Below are experts of layer 4 (counted from 0) of a mixture-of-experts language model. Rows are named router (the router's row for the expert), gate (a neuron's input weights, with its number), up (a neuron's input weights, with its number), down (a neuron's output weights, with its number) and show model dimensions 640-767. Each number is 200 + 30 x the weight over its row's rms, rounded and kept within 0 to 999.
After each expert's rows: a language model's description of what the expert responds to. This comes from a sample of Wikipedia text that the model never trained on.

# expert 2
router,150,259,184,218,198,169,241,176,167,256,158,150,197,201,209,190,198,214,152,241,180,188,183,184,250,245,238,230,228,190,192,219,206,208,239,189,243,213,235,151,236,168,207,164,213,210,188,216,242,211,165,213,199,180,203,208,196,140,123,237,206,254,190,199,203,184,183,203,226,238,206,196,226,298,204,164,163,220,193,227,209,231,224,222,234,178,128,132,220,137,237,263,243,220,217,207,160,235,223,183,171,157,194,181,103,168,130,168,141,168,157,211,223,234,217,196,208,192,247,208,226,284,247,209,191,161,179,204
gate4,110,199,228,212,196,253,258,203,153,257,169,192,217,246,206,153,218,198,175,226,200,163,240,192,194,230,174,182,167,262,130,247,192,193,193,163,182,231,168,197,214,216,158,123,132,258,245,206,218,189,148,205,174,224,214,210,238,180,195,204,242,241,182,177,236,187,192,197,173,192,229,185,220,159,207,249,136,200,167,190,140,144,195,229,189,211,199,218,153,264,209,199,199,184,154,188,225,213,203,245,214,233,242,170,159,184,174,184,185,234,231,190,166,222,209,252,215,248,178,185,203,214,220,258,228,220,249,198
up4,233,188,198,156,207,162,160,168,193,234,158,162,193,205,193,235,192,212,217,193,165,202,251,167,131,176,246,228,213,204,160,216,181,224,234,214,150,201,213,143,177,190,219,160,173,127,215,199,276,212,213,175,182,192,203,214,248,234,199,210,175,130,248,195,237,216,174,241,205,245,205,231,188,170,205,229,233,225,215,179,201,177,246,248,170,173,138,271,171,192,179,212,205,159,206,187,152,175,250,160,179,267,205,193,175,198,179,195,248,156,199,197,159,135,266,243,178,224,203,169,247,206,213,160,187,168,170,188
down4,139,219,159,193,184,161,125,254,163,217,168,207,187,151,179,222,188,242,211,194,259,221,188,218,192,185,268,202,172,249,178,237,144,183,160,197,161,175,201,194,226,160,205,155,188,246,216,177,249,178,192,224,198,190,223,174,176,238,187,177,230,206,164,187,208,186,219,229,176,245,238,197,183,166,176,209,174,209,192,199,182,179,226,212,257,188,144,194,197,186,245,215,219,221,204,175,243,192,168,163,200,209,163,198,198,215,223,156,227,242,250,203,159,204,183,215,183,212,181,207,240,196,211,201,180,262,172,194
Pipe separators, zeros and digits in footballer career tables, plus position codes such as DF, MF, GK, and words like relegated, Serie.

# expert 13
router,212,235,202,215,158,203,181,171,201,201,207,217,234,221,188,135,217,187,199,197,195,201,222,190,141,235,207,184,172,222,211,178,213,238,162,168,147,169,238,191,188,242,204,224,197,254,188,207,175,174,212,209,179,216,190,168,233,276,225,188,215,231,219,200,225,225,166,140,234,186,187,215,223,187,200,197,239,190,216,191,134,148,241,229,223,263,209,201,221,194,215,208,208,227,238,198,201,190,182,197,163,217,192,204,222,182,206,160,223,217,198,175,139,178,191,203,193,270,215,200,186,226,152,151,228,159,168,226
gate4,224,248,216,191,186,198,197,184,262,215,190,188,182,196,242,197,214,220,163,193,240,188,179,219,237,149,256,248,212,197,242,186,253,167,135,180,206,200,187,245,148,176,198,164,235,245,184,216,168,233,197,150,212,158,201,220,177,160,156,194,191,154,220,193,194,139,208,231,180,190,216,144,238,188,217,200,250,218,229,216,191,168,137,216,165,203,186,150,227,159,194,194,163,220,201,201,172,247,128,234,156,169,227,211,202,252,160,221,209,257,209,213,178,175,179,202,201,209,204,246,232,210,174,174,232,281,150,208
up4,238,204,195,217,177,230,118,196,209,244,221,184,197,174,177,187,251,202,200,258,199,239,230,207,177,226,181,220,171,124,134,252,194,195,162,174,253,204,184,195,182,194,193,152,184,183,218,152,187,256,218,266,164,253,239,205,167,163,198,203,238,149,207,211,206,196,178,131,164,220,155,154,199,196,197,223,183,225,222,236,227,195,220,227,203,198,206,156,230,196,180,194,237,217,221,179,158,261,194,189,217,197,215,213,162,220,245,243,196,169,239,191,248,241,175,165,237,240,183,213,221,151,226,160,190,205,236,190
down4,230,136,227,190,231,179,125,224,190,213,141,218,229,221,179,235,209,175,173,203,195,146,239,170,196,191,191,227,129,206,131,181,200,259,217,282,179,240,215,257,167,197,172,178,210,225,238,186,138,192,168,225,169,240,252,169,233,216,200,186,186,250,176,217,235,244,209,235,189,177,212,188,238,183,139,232,204,200,179,194,226,199,214,230,154,195,213,206,247,205,228,145,238,175,231,183,160,210,219,233,226,235,168,196,193,150,185,258,208,283,145,178,209,230,194,243,261,227,207,153,204,206,170,182,191,158,162,185
Middle and final pieces of longer Latinate words, such as embass-y, ass-ign-ments, Guil-ty, illust-rated, and suffixes like -ations.

# expert 1
router,205,137,168,217,210,203,176,159,217,181,225,172,199,231,186,215,183,194,226,147,186,212,226,190,173,190,206,170,151,181,223,226,177,169,205,135,193,220,186,189,186,207,248,243,200,227,193,183,209,221,259,184,184,206,225,204,217,264,190,230,239,168,225,228,229,222,230,234,178,210,174,192,181,227,231,199,207,172,183,279,197,185,198,200,199,188,217,229,172,229,254,139,175,197,189,196,233,212,178,255,202,210,228,220,232,225,220,175,193,276,210,217,213,230,173,226,207,202,188,171,238,212,184,251,261,250,198,195
gate0,178,268,206,231,178,239,228,207,192,193,189,205,196,153,248,210,261,199,200,236,173,202,188,219,165,208,228,278,171,240,182,251,175,182,186,167,189,206,187,198,183,193,219,182,180,140,205,217,193,233,219,242,242,222,202,195,157,171,234,156,189,220,243,272,183,214,273,184,198,168,218,175,184,180,208,188,228,206,217,219,184,167,145,159,173,241,259,152,253,185,162,211,210,207,161,195,172,162,258,160,191,186,266,194,252,197,179,228,192,246,200,217,226,168,146,163,220,249,203,163,173,153,145,218,216,182,183,227
up0,162,246,188,181,199,210,189,247,197,209,213,256,203,182,217,207,180,226,164,267,238,178,192,219,197,221,252,199,225,163,249,203,256,231,195,202,202,216,218,235,255,136,239,194,207,200,192,178,200,180,203,197,203,183,143,206,160,229,175,184,193,197,156,181,174,271,167,184,182,251,169,233,182,251,187,145,161,193,203,188,166,245,199,236,163,182,229,209,219,257,247,182,201,232,165,167,160,228,198,218,213,254,159,132,224,237,189,187,202,230,166,170,193,266,229,212,205,174,235,197,209,225,196,199,195,210,155,224
down0,198,228,172,204,165,215,145,217,204,219,224,228,104,223,189,201,208,226,133,228,225,174,180,210,175,198,156,222,216,144,246,161,190,197,210,194,175,170,200,217,180,244,211,223,223,179,197,184,211,214,153,145,146,268,174,134,201,196,184,244,206,203,268,195,172,180,208,210,154,246,231,173,210,221,173,146,189,200,220,199,211,204,169,191,199,224,210,203,239,228,208,191,190,205,206,210,193,169,183,168,255,204,236,209,215,224,163,183,271,217,155,170,196,174,173,156,250,163,168,202,256,203,207,202,180,232,222,213
Word pieces ending adjectives and verbs, often after short starts like w, l, d, plus common words such as able, possible, likely.

# expert 15
router,204,199,160,212,209,215,200,187,208,209,199,203,198,243,164,229,184,235,164,260,183,163,169,246,205,222,152,168,232,199,168,198,204,171,239,184,204,208,181,206,166,210,246,188,186,182,197,231,194,226,203,238,205,251,204,179,161,170,92,195,170,176,165,216,238,205,214,207,237,183,180,175,183,266,219,177,194,180,166,159,208,197,199,162,221,149,237,217,135,228,215,154,195,168,183,214,221,143,151,223,227,199,191,217,255,202,184,256,220,207,214,187,187,210,212,193,202,223,218,178,166,193,221,164,195,182,242,228
gate0,174,233,153,228,205,202,207,170,173,211,131,199,183,229,210,203,224,201,178,227,194,200,188,207,158,223,153,144,191,227,180,196,171,189,201,166,227,177,240,206,161,210,238,215,225,193,174,203,175,220,174,174,272,277,202,226,207,200,187,253,166,171,190,204,187,229,255,198,258,145,256,174,230,183,228,157,205,191,226,182,176,205,250,220,172,196,196,283,188,165,224,166,188,197,208,197,185,252,154,227,209,175,132,249,163,181,130,173,197,207,163,216,194,160,253,189,172,267,194,205,200,231,185,168,226,205,192,281
up0,155,214,222,213,260,202,224,258,240,240,160,222,229,211,128,195,155,191,179,152,163,239,205,241,206,218,222,225,166,193,210,170,192,189,213,249,146,172,155,205,166,243,202,151,248,228,190,248,183,197,185,230,186,185,169,250,227,199,199,188,173,253,184,260,158,166,209,166,127,227,232,226,135,146,167,246,195,184,234,290,213,198,168,169,217,169,204,192,258,222,238,198,187,174,144,200,222,136,164,212,181,203,206,158,197,254,254,224,194,232,186,237,228,212,203,190,223,177,212,182,275,207,251,218,159,184,202,174
down0,283,185,192,207,205,174,190,202,228,152,204,230,182,215,196,167,233,174,169,180,212,232,253,212,200,201,238,148,154,195,178,198,229,210,162,210,234,174,201,183,190,214,198,221,174,219,189,212,216,148,184,206,213,181,172,125,169,214,190,240,159,242,205,209,184,183,191,219,206,192,165,196,196,186,210,204,219,263,210,247,175,166,245,251,192,253,191,169,173,227,242,229,249,210,257,162,208,193,183,233,148,252,172,175,142,144,197,180,188,241,245,198,189,239,172,266,256,209,182,170,185,248,169,200,165,253,219,221
Tokens in TV and film filmographies, episode tables and credit lists, including pipes, colons, and Japanese or Indian title pieces.

# expert 5
router,178,207,171,254,191,204,137,199,270,221,142,174,185,209,198,188,229,198,187,236,201,159,214,223,207,165,240,242,198,205,175,206,169,186,216,233,199,266,202,182,221,188,197,220,176,228,201,175,152,217,148,179,193,221,218,201,216,246,144,145,191,209,243,191,212,211,177,188,207,196,154,163,162,172,212,190,201,213,206,193,236,198,211,167,197,152,172,227,195,217,184,112,143,130,139,237,197,187,198,205,115,187,183,194,216,267,185,188,211,178,175,213,164,219,229,188,202,118,207,281,195,178,197,167,241,181,230,240
gate0,138,203,218,178,150,199,187,168,218,145,197,204,209,154,212,202,176,212,189,203,252,152,218,197,232,211,209,245,247,182,210,248,205,201,222,139,203,183,136,219,174,153,180,189,234,197,175,215,152,214,176,139,231,203,159,287,175,235,191,254,196,199,202,261,206,285,197,186,242,175,186,256,210,160,157,181,198,147,232,225,150,189,220,233,195,256,189,215,211,196,237,171,181,177,201,259,142,170,169,161,259,180,187,228,239,195,236,167,204,195,114,218,148,238,191,249,217,207,216,183,168,221,225,263,190,214,205,243
up0,181,176,175,209,190,192,202,216,243,169,167,231,166,161,166,196,211,192,240,218,168,184,203,168,214,230,183,189,137,238,241,237,230,164,144,240,163,153,213,189,189,223,212,191,201,166,242,241,192,224,249,190,207,205,243,185,175,204,196,166,221,168,164,175,230,160,206,231,173,167,232,174,159,219,150,242,188,200,201,199,268,216,168,207,202,157,229,144,197,251,187,220,199,189,137,179,252,182,199,182,220,197,186,203,244,245,208,210,151,179,181,182,194,213,204,172,222,219,223,200,160,171,230,224,185,177,150,135
down0,184,216,161,172,146,179,173,171,190,195,159,217,192,202,179,259,193,230,234,212,222,202,189,191,245,207,142,186,177,138,235,206,193,195,170,195,236,221,230,179,227,216,175,147,181,220,184,178,148,220,249,175,156,228,171,181,162,178,185,213,185,194,201,210,170,227,217,204,198,168,206,165,204,158,215,145,143,189,197,196,270,200,177,230,217,200,186,188,203,235,178,204,147,228,211,171,192,149,148,192,209,201,214,204,221,213,165,193,185,196,211,206,235,195,169,197,258,222,172,173,149,141,234,218,270,231,165,194
Words inside wiki section headings like Production, Plot, Release history, plus table pipes in album, song and film articles.

# expert 10
router,207,195,240,187,229,125,168,207,182,139,181,173,222,179,161,226,169,228,235,178,181,208,187,171,237,228,149,183,197,202,225,264,242,184,240,184,158,150,198,192,191,246,69,161,244,183,186,234,213,178,197,223,254,195,168,199,242,231,261,252,175,181,192,197,202,152,272,214,163,165,196,233,188,213,207,225,210,211,256,200,206,275,182,175,193,208,203,184,225,174,177,228,239,192,183,214,196,178,230,142,207,186,197,177,180,163,225,204,174,236,236,205,176,214,150,214,201,235,182,216,143,217,223,214,160,230,228,149
gate4,211,172,153,259,189,235,111,162,239,206,147,211,181,223,197,239,204,182,196,238,210,158,224,168,214,209,180,226,202,234,186,240,255,182,170,203,254,226,177,207,199,224,189,168,125,171,176,145,198,217,183,194,182,253,179,178,210,174,212,213,234,163,135,226,263,212,193,183,200,169,210,206,227,208,196,164,197,209,211,188,174,247,262,183,265,153,179,213,193,203,162,209,196,209,181,181,214,212,212,205,159,200,206,218,175,159,196,215,205,211,173,189,206,204,172,166,183,192,157,229,159,128,142,200,171,256,224,224
up4,183,235,175,219,213,277,234,165,243,200,160,189,173,157,154,166,219,209,227,184,188,178,273,202,232,225,203,199,176,154,142,250,225,206,213,179,213,159,132,219,217,211,208,176,223,136,179,209,174,191,247,197,185,190,160,156,165,184,226,138,218,179,181,195,209,216,207,189,172,220,225,183,171,217,195,194,189,199,205,184,232,220,194,226,190,248,156,195,137,235,187,213,213,251,223,167,222,197,233,186,184,197,206,208,176,229,190,216,228,228,261,236,156,166,190,198,217,217,181,206,202,205,174,154,204,203,176,192
down4,246,205,177,232,179,219,157,220,172,224,192,152,230,174,144,186,129,189,154,165,204,215,179,212,208,182,216,150,220,182,245,182,194,234,173,217,205,179,176,222,120,163,238,172,219,170,243,242,220,227,208,233,203,187,190,231,203,224,198,226,234,238,170,173,179,207,193,220,198,188,191,183,142,201,220,224,216,267,241,235,151,194,256,235,159,233,188,225,222,223,224,244,201,167,174,199,187,227,227,131,157,211,213,253,154,237,264,205,241,219,200,202,247,140,191,194,172,208,200,199,187,228,266,168,267,225,242,219
Coordinate symbols such as ″N and ″W, UTC, Township, -shire, and pieces of place names in birthplaces and location descriptions, e.g. Hørsholm.

# expert 12
router,187,257,235,155,182,139,203,229,167,173,230,249,182,170,216,156,191,163,256,237,240,191,225,205,168,229,161,177,224,202,210,226,226,261,155,221,192,140,215,175,184,191,135,223,180,223,189,216,201,130,142,241,155,207,182,207,240,213,214,199,172,235,221,247,202,244,147,162,196,198,186,179,223,251,129,215,201,146,193,137,189,163,223,223,201,215,223,213,190,214,246,241,219,166,184,217,246,199,276,186,202,192,208,191,270,165,259,199,161,199,187,219,188,180,224,261,213,171,245,219,128,227,205,162,174,187,209,209
gate4,269,165,209,152,151,264,188,221,226,243,168,162,220,173,215,158,208,217,187,185,187,184,119,270,213,194,225,165,207,184,164,169,211,239,143,179,199,181,219,224,215,210,186,164,199,189,201,154,163,206,239,179,222,155,163,202,226,191,230,209,175,155,221,175,221,199,175,188,224,186,243,230,200,226,209,212,238,231,166,221,202,193,195,213,141,162,176,204,167,230,250,238,245,189,230,183,209,199,156,150,247,189,176,183,185,186,230,156,155,186,222,199,199,141,213,236,204,126,208,212,182,178,213,193,193,156,202,226
up4,166,150,204,192,173,221,192,163,237,209,200,210,218,145,178,198,249,214,210,202,196,154,159,217,240,218,243,166,178,190,196,179,215,173,178,175,205,184,251,197,215,205,226,181,172,180,209,172,198,198,225,186,198,197,198,206,205,174,216,188,173,186,226,169,223,183,138,161,178,224,178,221,159,216,180,191,215,253,200,251,181,243,200,204,184,181,203,233,195,163,229,174,233,196,211,197,218,192,161,175,242,213,195,206,214,209,174,188,211,194,195,170,225,225,217,175,166,229,218,194,188,133,196,227,171,238,167,198
down4,203,154,203,175,158,213,180,186,181,169,214,225,192,236,227,275,219,212,251,208,211,182,194,160,240,187,225,202,234,192,211,220,205,182,186,207,227,203,177,211,236,167,238,181,214,249,237,180,217,224,209,233,213,200,250,182,174,249,154,227,222,191,166,217,168,193,149,124,177,249,153,210,260,203,171,214,202,221,145,189,217,194,156,216,215,229,204,214,243,219,170,163,189,203,266,194,177,207,180,235,116,209,172,235,210,143,158,218,204,182,172,208,203,188,179,196,189,210,242,250,217,230,177,208,176,172,108,155
Inner pieces of proper names and words, e.g. Armageddon, Daphne, Arundel, Rodríguez, plus political terms like Labour, Independent, Candidate.

# expert 3
router,203,230,233,173,248,257,158,224,191,207,258,246,158,204,229,243,152,206,250,167,229,215,137,232,219,179,235,234,197,206,198,168,227,215,199,241,178,190,153,203,209,216,166,185,216,178,214,182,220,230,233,215,148,194,237,197,187,221,211,182,186,167,187,189,193,213,245,196,150,239,231,138,181,147,139,188,201,226,168,258,215,246,204,173,208,264,224,198,229,214,183,147,175,191,195,233,194,180,195,263,249,208,258,136,222,192,201,230,248,191,211,211,231,210,222,200,191,206,151,231,222,121,215,230,144,265,151,213
gate4,168,241,127,224,168,216,173,197,237,211,164,203,168,223,241,200,140,189,189,201,179,197,201,229,181,204,170,146,191,184,221,235,192,155,172,222,221,128,211,211,253,191,249,198,137,210,179,200,218,235,181,214,234,189,157,212,208,252,193,196,228,196,184,162,173,179,249,226,207,222,248,132,179,201,237,229,198,199,229,220,222,230,197,223,171,170,181,197,197,209,155,228,195,179,182,222,171,227,214,205,172,129,192,220,227,264,208,264,223,230,194,217,213,169,246,229,166,184,206,158,192,189,293,200,192,233,172,187
up4,217,226,301,201,249,188,158,231,170,157,252,199,233,168,222,180,302,210,200,207,222,208,167,202,139,229,188,204,221,208,173,202,204,160,217,218,190,232,186,189,146,221,232,159,248,188,185,144,177,224,211,205,191,240,182,147,220,175,214,167,171,237,216,205,228,89,271,172,161,205,172,247,201,230,199,211,233,245,157,168,174,242,234,201,210,219,172,193,271,162,250,231,217,193,167,195,198,212,251,245,176,214,226,201,145,159,224,145,142,247,187,219,161,169,165,260,232,159,205,252,202,218,180,192,228,214,167,251
down4,151,196,167,185,201,191,233,246,226,262,191,196,273,211,202,182,193,238,224,185,195,206,242,173,218,224,245,206,256,121,157,170,184,203,150,245,214,265,202,180,237,195,195,238,163,197,191,207,197,179,229,142,185,233,221,272,228,189,226,185,179,240,203,158,223,178,186,214,191,178,213,243,206,211,208,211,218,183,225,192,180,202,129,224,172,236,182,178,172,186,201,193,180,185,203,223,233,159,194,206,261,155,183,219,214,186,147,218,225,238,203,200,188,213,178,252,171,188,238,235,160,171,220,260,183,234,176,179
Second or third pieces of capitalized names and headings, as in C-z-ech, C-y-clone, Garc-in-ia, also biology taxonomy lists.

# expert 6
router,224,199,218,224,211,204,187,164,181,236,186,168,188,231,165,170,209,237,174,217,196,230,245,226,195,201,215,246,239,192,204,228,184,168,144,183,263,222,204,233,251,194,156,184,193,182,266,152,154,223,215,156,224,163,187,255,181,114,212,214,153,177,156,207,177,177,165,227,243,217,200,265,191,218,218,171,177,194,172,155,208,216,205,240,153,195,166,214,130,235,238,189,191,231,203,192,166,215,213,172,266,161,205,219,180,216,203,178,155,164,143,215,196,218,180,160,212,206,220,188,177,168,133,191,154,187,139,166
gate4,199,172,195,200,184,183,179,169,196,202,185,200,227,152,189,209,184,194,208,202,200,209,223,157,177,196,208,186,151,195,162,193,213,238,152,211,226,162,253,230,227,173,152,191,240,218,178,157,169,249,220,200,176,174,191,185,205,175,192,201,214,209,234,211,164,175,210,212,197,188,191,165,250,237,212,216,224,200,206,186,198,198,135,276,152,197,231,246,239,214,203,244,192,130,228,219,250,222,196,246,176,237,154,220,221,207,219,193,214,192,202,167,225,210,169,178,211,120,175,198,195,216,230,163,205,213,171,241
up4,189,206,246,160,179,190,208,164,164,186,208,225,223,221,203,235,157,161,219,187,184,166,181,216,199,187,226,213,240,190,186,152,203,215,205,180,189,205,189,155,186,221,146,139,200,166,198,184,189,196,182,153,200,203,230,196,187,172,194,213,165,268,216,231,182,224,202,252,234,184,152,220,218,218,209,171,237,237,246,261,217,202,171,188,219,190,228,229,171,181,143,222,209,212,190,188,152,210,176,206,221,232,221,194,151,191,174,184,188,227,188,216,196,197,211,258,230,193,191,201,248,168,200,209,229,201,219,251
down4,195,257,215,218,197,234,187,184,156,211,238,204,189,192,170,195,228,208,192,247,298,204,237,239,175,197,228,190,147,271,211,213,231,182,232,212,186,192,238,203,149,199,215,225,194,205,243,130,174,242,159,186,176,172,191,175,193,199,195,189,248,220,222,217,193,217,167,155,200,134,212,204,209,233,201,210,235,210,236,235,214,194,204,189,170,247,265,226,157,233,215,209,185,190,186,218,196,239,203,200,209,201,136,204,192,266,182,208,172,195,163,230,175,191,225,232,255,207,199,186,241,181,203,254,203,213,263,227
Separators, country codes and name endings in results tables for sports such as mixed martial arts, tennis, athletics, medalists, e.g. ARG, Walkover.

# expert 9
router,210,179,184,190,211,239,169,184,216,177,233,208,171,150,225,153,184,228,258,175,248,271,175,222,244,190,242,263,213,213,217,220,225,194,132,250,212,159,160,257,182,139,249,202,245,213,167,192,214,192,169,199,225,200,198,234,202,212,233,200,209,182,185,169,164,194,225,227,167,153,209,171,158,164,170,240,160,216,132,197,227,171,140,221,190,216,210,205,253,231,199,206,175,220,238,149,195,220,201,238,179,266,233,130,152,233,187,183,209,223,179,210,228,174,168,228,190,206,155,190,186,170,198,214,253,264,156,169
gate0,153,266,177,207,239,173,232,187,183,230,227,190,155,142,222,160,150,209,215,191,234,179,286,219,173,228,205,197,184,215,147,240,178,243,234,178,190,234,217,204,219,217,189,237,227,199,241,222,209,223,171,243,215,235,210,206,181,156,164,179,180,254,187,203,265,203,213,156,202,200,150,210,197,238,239,232,215,147,231,191,174,200,180,193,193,231,179,210,159,170,231,233,217,204,203,192,219,242,242,170,231,217,232,210,206,192,232,195,168,240,190,192,173,186,216,171,180,199,247,247,222,131,191,153,194,243,167,253
up0,156,177,185,212,166,199,193,191,225,216,189,203,141,149,228,224,232,167,242,217,182,157,224,222,181,207,226,172,222,211,229,167,202,188,200,173,225,190,206,220,195,182,135,220,200,168,226,231,161,180,190,232,213,249,147,159,212,191,210,187,211,177,196,211,216,244,202,170,158,211,164,200,201,253,217,147,208,154,213,217,217,213,161,190,171,191,186,188,209,153,214,222,202,214,208,177,211,224,205,194,174,158,140,189,278,179,277,198,168,235,162,200,230,259,261,214,220,218,226,246,180,148,186,188,185,174,153,217
down0,211,210,153,240,231,215,161,181,193,221,167,193,238,206,206,208,187,201,239,221,168,201,180,180,179,203,186,195,182,202,208,242,112,265,202,214,217,226,213,227,226,160,183,214,164,209,231,217,198,206,153,169,208,243,186,195,209,208,215,236,144,210,212,169,155,212,206,222,169,172,176,177,195,211,265,208,168,183,201,207,181,161,246,213,187,239,192,138,177,188,193,195,172,163,170,195,189,233,175,190,234,213,213,215,202,243,165,231,174,163,145,207,219,229,206,187,182,193,222,167,193,174,196,219,168,156,191,169
Mostly and, plus or, but, however, then, although, joining items in lists and clauses, especially dates like 1968 and 1974.

# expert 11
router,207,200,202,225,162,203,231,253,220,246,197,162,206,172,244,195,178,203,198,145,154,211,168,173,182,164,203,190,211,219,205,216,200,172,200,194,215,190,221,214,145,198,181,173,161,191,195,211,188,206,128,220,178,234,227,202,189,189,254,232,195,238,237,195,188,224,211,182,167,207,160,199,210,121,203,202,163,189,194,172,214,182,180,192,184,184,196,194,215,190,190,217,254,239,223,165,211,168,203,173,168,178,184,213,161,250,199,230,204,173,253,182,151,249,244,153,209,223,144,148,169,184,227,172,204,209,223,182
gate4,223,233,139,149,183,170,227,253,173,173,192,195,186,181,235,180,184,209,197,181,222,159,173,209,209,167,202,188,270,178,221,189,265,149,186,231,256,153,188,238,217,184,208,192,225,158,230,157,188,207,171,242,163,219,150,202,212,140,180,208,220,272,233,159,202,142,194,151,188,167,212,197,206,200,228,235,226,175,230,215,158,190,215,234,249,212,168,142,199,235,220,174,243,157,177,223,190,206,167,192,172,179,225,194,177,208,199,189,232,209,184,180,179,185,215,232,205,200,152,207,237,138,224,212,197,222,198,208
up4,185,146,204,197,212,185,188,134,261,195,214,242,233,200,212,181,142,213,182,219,197,184,209,165,152,129,189,185,175,200,185,199,229,187,195,251,201,178,263,151,218,201,228,164,208,156,200,210,248,176,228,217,204,205,221,230,164,235,184,198,187,220,205,171,159,191,178,218,167,220,231,194,144,217,217,199,205,164,252,220,149,226,185,146,252,169,179,202,205,206,217,183,231,209,194,221,199,209,193,159,234,166,176,271,177,278,168,186,215,251,177,171,165,197,203,215,225,206,183,204,192,137,220,149,169,207,266,185
down4,168,224,255,195,174,240,218,170,184,148,199,167,292,170,181,223,201,181,194,236,200,226,172,243,142,215,202,197,170,220,201,176,199,211,139,227,150,196,173,159,167,231,180,193,180,180,189,149,223,196,243,193,202,207,238,214,229,206,195,189,208,148,205,143,228,150,247,235,230,170,212,208,155,266,189,205,167,178,217,218,187,193,210,152,170,183,224,226,149,220,235,167,170,210,218,195,203,210,183,168,217,199,180,255,148,223,184,204,180,138,196,216,160,175,171,161,146,209,225,175,238,234,215,202,259,155,240,208
Line breaks, pipes, colons and field words in infoboxes and lists, such as Species, Genus, Coordinates, Preceded, Edited by.

# expert 7
router,196,206,179,256,216,234,176,198,184,156,239,207,196,238,177,186,188,232,172,173,202,188,246,184,189,175,143,249,187,214,192,204,200,192,197,186,214,247,175,296,164,220,216,190,157,183,204,209,217,210,234,182,194,175,218,224,211,154,251,177,226,146,187,206,147,158,164,243,235,206,191,213,224,198,209,170,226,271,226,262,133,170,211,170,176,206,210,258,156,181,114,211,179,222,201,218,194,179,184,166,232,228,188,246,191,180,208,196,245,243,191,229,249,195,137,237,195,213,170,185,231,241,163,242,224,214,209,160
gate0,153,175,223,235,207,229,190,180,216,202,186,218,238,200,192,195,199,191,229,181,234,191,189,173,193,148,161,230,157,202,163,192,183,227,215,254,160,243,217,263,167,187,150,167,154,187,236,184,210,209,176,190,185,231,163,177,176,167,192,169,147,218,222,169,207,187,205,177,225,152,150,169,215,198,226,183,202,195,166,186,232,179,195,214,153,232,186,234,244,185,206,243,190,237,240,241,191,200,189,197,177,180,230,149,184,191,195,268,151,182,222,153,206,192,223,196,195,219,193,192,171,187,233,205,215,196,206,165
up0,183,199,179,202,167,205,238,195,197,164,182,217,173,219,190,209,251,177,189,127,234,204,191,235,238,146,189,225,143,188,209,250,196,232,144,202,131,251,183,232,133,187,207,209,217,211,213,203,195,190,178,205,213,223,205,211,221,189,190,152,176,153,229,179,213,190,211,151,223,178,184,157,163,234,222,238,197,171,181,250,197,193,239,195,154,228,261,206,203,204,208,223,158,191,244,220,147,172,173,179,255,180,185,197,169,144,171,202,223,175,232,222,182,215,162,230,183,265,213,142,250,221,239,230,251,191,135,185
down0,172,173,237,218,218,179,219,137,199,165,221,182,155,185,242,204,165,161,209,215,227,213,208,221,169,189,211,190,156,143,181,242,214,205,204,204,230,194,173,227,181,196,239,195,188,180,171,157,161,186,193,161,161,198,181,242,173,169,210,195,251,155,137,180,183,101,207,246,205,167,171,168,212,208,234,199,224,225,129,193,200,154,204,168,191,254,189,155,209,189,207,118,247,223,215,233,135,163,173,243,181,190,227,159,174,194,214,234,214,187,249,170,151,159,216,235,219,170,199,230,209,215,176,259,202,184,181,174
Tokens about ships, rail and weather, such as sink, sank, trains, storms, winds, and verb or plural endings there.

# expert 4
router,228,268,157,183,241,202,241,203,189,204,172,230,229,239,240,164,223,216,218,191,197,248,163,243,212,198,256,204,166,221,200,176,184,156,172,224,207,161,163,229,183,263,231,229,190,174,200,158,177,253,239,181,233,150,213,183,197,202,206,192,193,191,193,207,238,229,152,203,206,221,192,235,221,195,220,208,240,219,158,249,231,190,198,217,184,220,250,182,200,196,225,220,234,194,230,134,221,173,214,167,165,236,185,220,153,171,200,130,186,228,218,173,205,146,202,237,197,252,208,188,233,213,216,191,183,218,229,172
gate4,133,226,208,214,153,170,233,210,199,213,175,215,207,168,216,222,143,198,195,217,218,166,225,135,231,237,227,260,188,180,198,182,206,208,227,229,217,182,220,208,226,201,208,234,211,211,229,206,212,171,157,174,239,198,175,226,229,203,250,197,164,208,209,189,169,157,194,220,214,212,185,238,218,237,206,182,186,171,201,179,206,219,208,168,148,163,186,241,157,215,179,216,218,164,228,231,219,218,185,173,240,192,178,183,220,178,190,236,173,223,195,196,200,269,176,232,234,210,249,201,196,170,170,247,217,196,235,154
up4,217,143,194,207,158,245,192,197,229,167,228,197,210,207,176,175,201,180,184,224,173,202,220,200,192,260,182,207,200,202,203,191,206,227,249,159,251,190,245,176,210,138,251,186,281,164,203,159,239,158,197,248,154,193,197,216,270,160,226,211,215,207,224,170,197,213,219,200,216,211,192,198,217,218,247,179,174,241,204,214,180,169,224,284,191,169,236,208,218,202,190,253,184,230,232,209,175,225,193,164,180,257,206,271,138,207,184,156,195,259,187,202,200,173,235,160,165,202,252,259,153,197,228,234,197,196,252,229
down4,217,185,226,235,141,198,180,222,205,175,225,250,163,201,210,185,193,209,237,197,180,245,201,237,189,194,133,212,125,212,183,210,182,231,237,243,220,121,192,185,207,146,209,200,209,166,227,202,200,183,218,208,161,174,194,232,170,184,203,160,160,241,192,182,246,161,192,240,198,190,196,233,210,260,218,236,208,221,240,242,212,208,179,189,169,180,231,210,218,196,220,196,197,194,274,219,263,174,164,194,221,232,156,179,193,194,222,243,203,169,204,214,237,194,160,207,248,157,145,217,182,185,169,189,189,234,236,239
Middle and final pieces of common English words, such as aforementioned, uprising, upcoming, standstill, along with commas, quotes and words like according, today.